{"n_layer": 9, "d_model": 160, "n_experts": 24, "experts_per_token": 1, "d_expert": 288, "d_shared_expert": 0, "activation": "swiglu", "moe_layers": [0, 1, 2, 3, 4, 5, 6, 7, 8], "router_score": "sigmoid", "normalize_top_k": false, "routed_scale": 2.0, "balance_loss": 0.00907, "balance_bias": false, "init_std_router": 0.0363, "lr_router": 0.000427, "n_head": 4, "n_kv_head": 1, "head_dim": 32, "vocab_size": 8192, "norm": "rmsnorm", "norm_place": "pre", "norm_eps": 1e-06, "positions": "rope", "rope_base": 39500.0, "rope_fraction": 1.0, "qk_norm": false, "attn_scale": 0.177, "tie_embeddings": false, "parallel_block": true, "init": "uniform", "init_std_qkv": 0.0395, "init_std_o": 0.0104, "init_std_up": 0.0395, "init_std_down": 0.00555, "init_out_by_depth": true, "optimizer": "adam_variant", "lr": 0.00152, "beta1": 0.9, "beta2": 0.95, "weight_decay": 0.4, "lr_head": 0.00791, "grad_clip": 2.0, "warmup_steps": 376, "schedule": "wsd", "decay_fraction": 0.822, "decay_shape": "linear", "final_lr_fraction": 0.02, "batch_tokens": [32768, 65536, 131072], "seq_len": 512, "doc_mask": false, "train_tokens": 270600000, "steps": 4091, "dataset": "wikipedia_en"}
Below are experts of layer 3 (counted from 0) of a mixture-of-experts language model. Rows are named router (the router's row for the expert), gate (a neuron's input weights, with its number), up (a neuron's input weights, with its number) and show model dimensions 0-79. Each number is 128 + 24 x the weight over its row's rms, rounded and kept within 0 to 255. Numbers have three digits each.
Before each expert's rows: "gets" lists some tokens that make up at least twice as much of what it gets as of all text. This comes from a sample of Wikipedia text that the model never trained on. Tokens count by the router's weight.

# expert 21
gets: " ", "1", "2", " to", "'", "ure"
router:140095134091120132093128145098098149125109124120086119128160140100146101087102117146150093110119098129104090098142148109089100173128164107103126125175089085100119129080160138140117099135093166132083115107167113099098092095130136105154114117
gate12:132117149109109141121128138091117114147131143114105116130172135114127097084103121151154130110135108112112094129132155121104148148118171092083134077172081117104092146087126172145133116124096149165102131112164120129120130136146137111174100140
up12:118211117146120148110135141147163110099154090135143124154125127147144126117179117143092129157106104134133139137119154082084133154148163106120125132129124118160091177137120155068151130117120146154163112120121117095130138140152174144108127131
gate13:134106153151089157137134106121113118148096134123103130107127095127124124136090159105119059146103088193110114138106096066154107106149112092102115137150175133143084087126113113141116151151141120101114136145152141105145127125095142133152120121
up13:177093153156114128122151110097116119137104141171094132122132100138152092121098132104133120070150139149121141138131127085151111117111114146130086120144150144162078093169138077180125133115117102110123142136141126114094115165125145155146098113
gate14:154100146126125090121124134141125165137127095103093125122119134067158123104111122169123115134114107144139101114129128124114121156126136099105117167139099102121128134105149133133130092150096127122072120116163112075112091119132124108141088119
up14:134120104125081165145143103095112125134100147144117113119152170099101117104157100142121103147172134112111139106151145108114178112115138126153142134121101142109140150127118130094150108155124101166130117088048103115142141111112162106114127158
gate15:130169144142145098122125106145107133147105132141083115098127109143125136116114147169146121135154149114092133124129149133125074166112144126092127131118134099130123154127148144128093090146135110113076125118111083145108118095117136120119126130
up15:108114148114100120095117145118139108146083166086127149147094135146154105147147123094107131150100163125175114106116085100128133114171102130174111114138132122122129139158110130111133151177112140142140153159135155090145115092180142117117130102
gate16:139116125142161166124128124144117111084110166126115126143091164181122148126101124133139119088049111116112159118128126082143139171148116129112090170140147126150122120141144133130112148136130125121112130098136070121099114117105106136123135178
up16:090091067091150151132082138101116123128135169169107118149133135158140161145090138152137125126116129099133138124120133156117125171093114122135130130126147142169119093138106150160075151122141118110118132117109129176136119121157117136127121165
gate17:109125131124138154142139125093142136137131128128092132119126104089127146093111124149127101128137108154130115142125124096125124118092115125112110168156124132089115103124134096175105128133086098126121133042138098169095156140100160162147145160
up17:132100077097153130086082109121092106098162094107111161176153135115121137103169099114155095130130132074140113148165124168110140113142178119103132146124127135110140187094147124069146136120129148111133129129119101144142095114196127134124138121
gate18:154104117110089117115159153153121130123111121086128146155151094173138183149148153115167090146134178072161111102126166094117124130139114110141122123152109115136158120082147148141145123154105134109133137189098134137094129132111114115147128125
up18:108131118155155137115109143125138143119114147174122108103119169120148079122131129144121136101116088111099155136113141117115163136141168105127130130127112128140138076163133176109080137087166109116129126077112143107160112130096139148121089111
gate19:129149104131099110148143127087112105117100110146143114114121164166090092127141137131110108123098169130114142140080141119144117126109159133074083108152115144121095139116175114099164137121146177143125126147190132122150142103140140109114158160
up19:117122168136140119131125129102133119081116108097125166142113078107149128105140160114131118180135113167097112109120160121138150147129123145146124175095106070104110161116146157123122120156101120071134142151115104102105101116142089108145105122
gate20:150114153118108118138132130093090131159110112117116114176145146117132077096144102134146100155143113104095104090148118125085104159107118147104125087177107118120109160092156139136116105104098144125091099161134113100108085121131124091150115122
up20:126141111164123186145174132134164095153075122118132114103111118127080113079147082132115114157114142121118145145091143148111104149151103107115152114127139122121134129118145130157141112074130114124129077133101109101166159163118128112098135122
gate21:184138093121158139097157114170158148133099093144157153140125174164145121146115115134170108154128121137132125119168143162134118136183115147155138131188101121100150132128140127152167083104115100126131105162189123101116120148137112159147131107
up21:184128090079157170136120106174163151113138105166159120113126183198138125144109106103148116141134107133118123141154127173137113110140123119125143094151118129119158144122107106181157131104113125123125138148167122121114136181101120152167134122
gate22:170123168127111108122118109112087154122117132092142148119158132118153098086100107118120056147076157133109110142140097108129125124134138107069131151151139127073091138094136156142129116133114157118120127094122103114142070094134109102148095172
up22:115154116154124131121132141099113126111115091135144137116098144117133122107138141105145174147092142118099082107127189081146146127117120090140159151141146154162157111117161146077131128130143126150171147107102143133129069111150106121117145097
gate23:139143113134133111139154116153102126133107115128122097113145187141136126113113109149109104139083107096137166115087104091112169137140125132121153140113155143103161112145175135120060140118121119071134118128136161080127155161127145137152158118
up23:146101153108115131110126121115110116151145111104133131113143083156139130139130155134173098175089122139106123130095118089105130138127071154095129098129138151111108128130130128150113159121117102106098111116101115117160147148094098160168104166
gate24:118113132123109107102099082091113135126154092105113146136107103148123106145165109132093135124098132111100151117130126118155129111132126132083139146141141109110128112144137159121122156102117168132126099126125122147124115111074110160101133156
up24:125086088120050160123165097096168104144147156117094121101191116110108128137120106119108117123163123147170112153114071146123130109104143142157172092134108135152098142156119156156171137137112130122099136142152164150114145143170143082110143125
gate25:142080172137102082115126127150159103086118127104140148105097111143130138088095135124109120132076142118120148133122177088127134149140115152138083116110092141113069112140181127143131125122145132108126102152176140107142094117132124096147128146
up25:143125116118127164081152114114125112076130168105131127151127160153150131118152129104125135173085123116118100119132106133158149155088140138123152135164156119130153144142129131120109119161121119112108134094091174168135100109076183132169128151
gate26:156057107115112124109092131104126146125110139119129097132109103130104141106162152081100141126104140122164103066093157159093133092117117144124147145137131120111139096144124175082153146122126135143106120133109130121124085129148126099092112079
up26:135195116146117128125075109124100141129148130147118130105120128163136089097128137116095106197129110137098131111114145135116132089131159132140118149136091095107154127119107140146108163121170113102118131111113097066144094133144183128164160122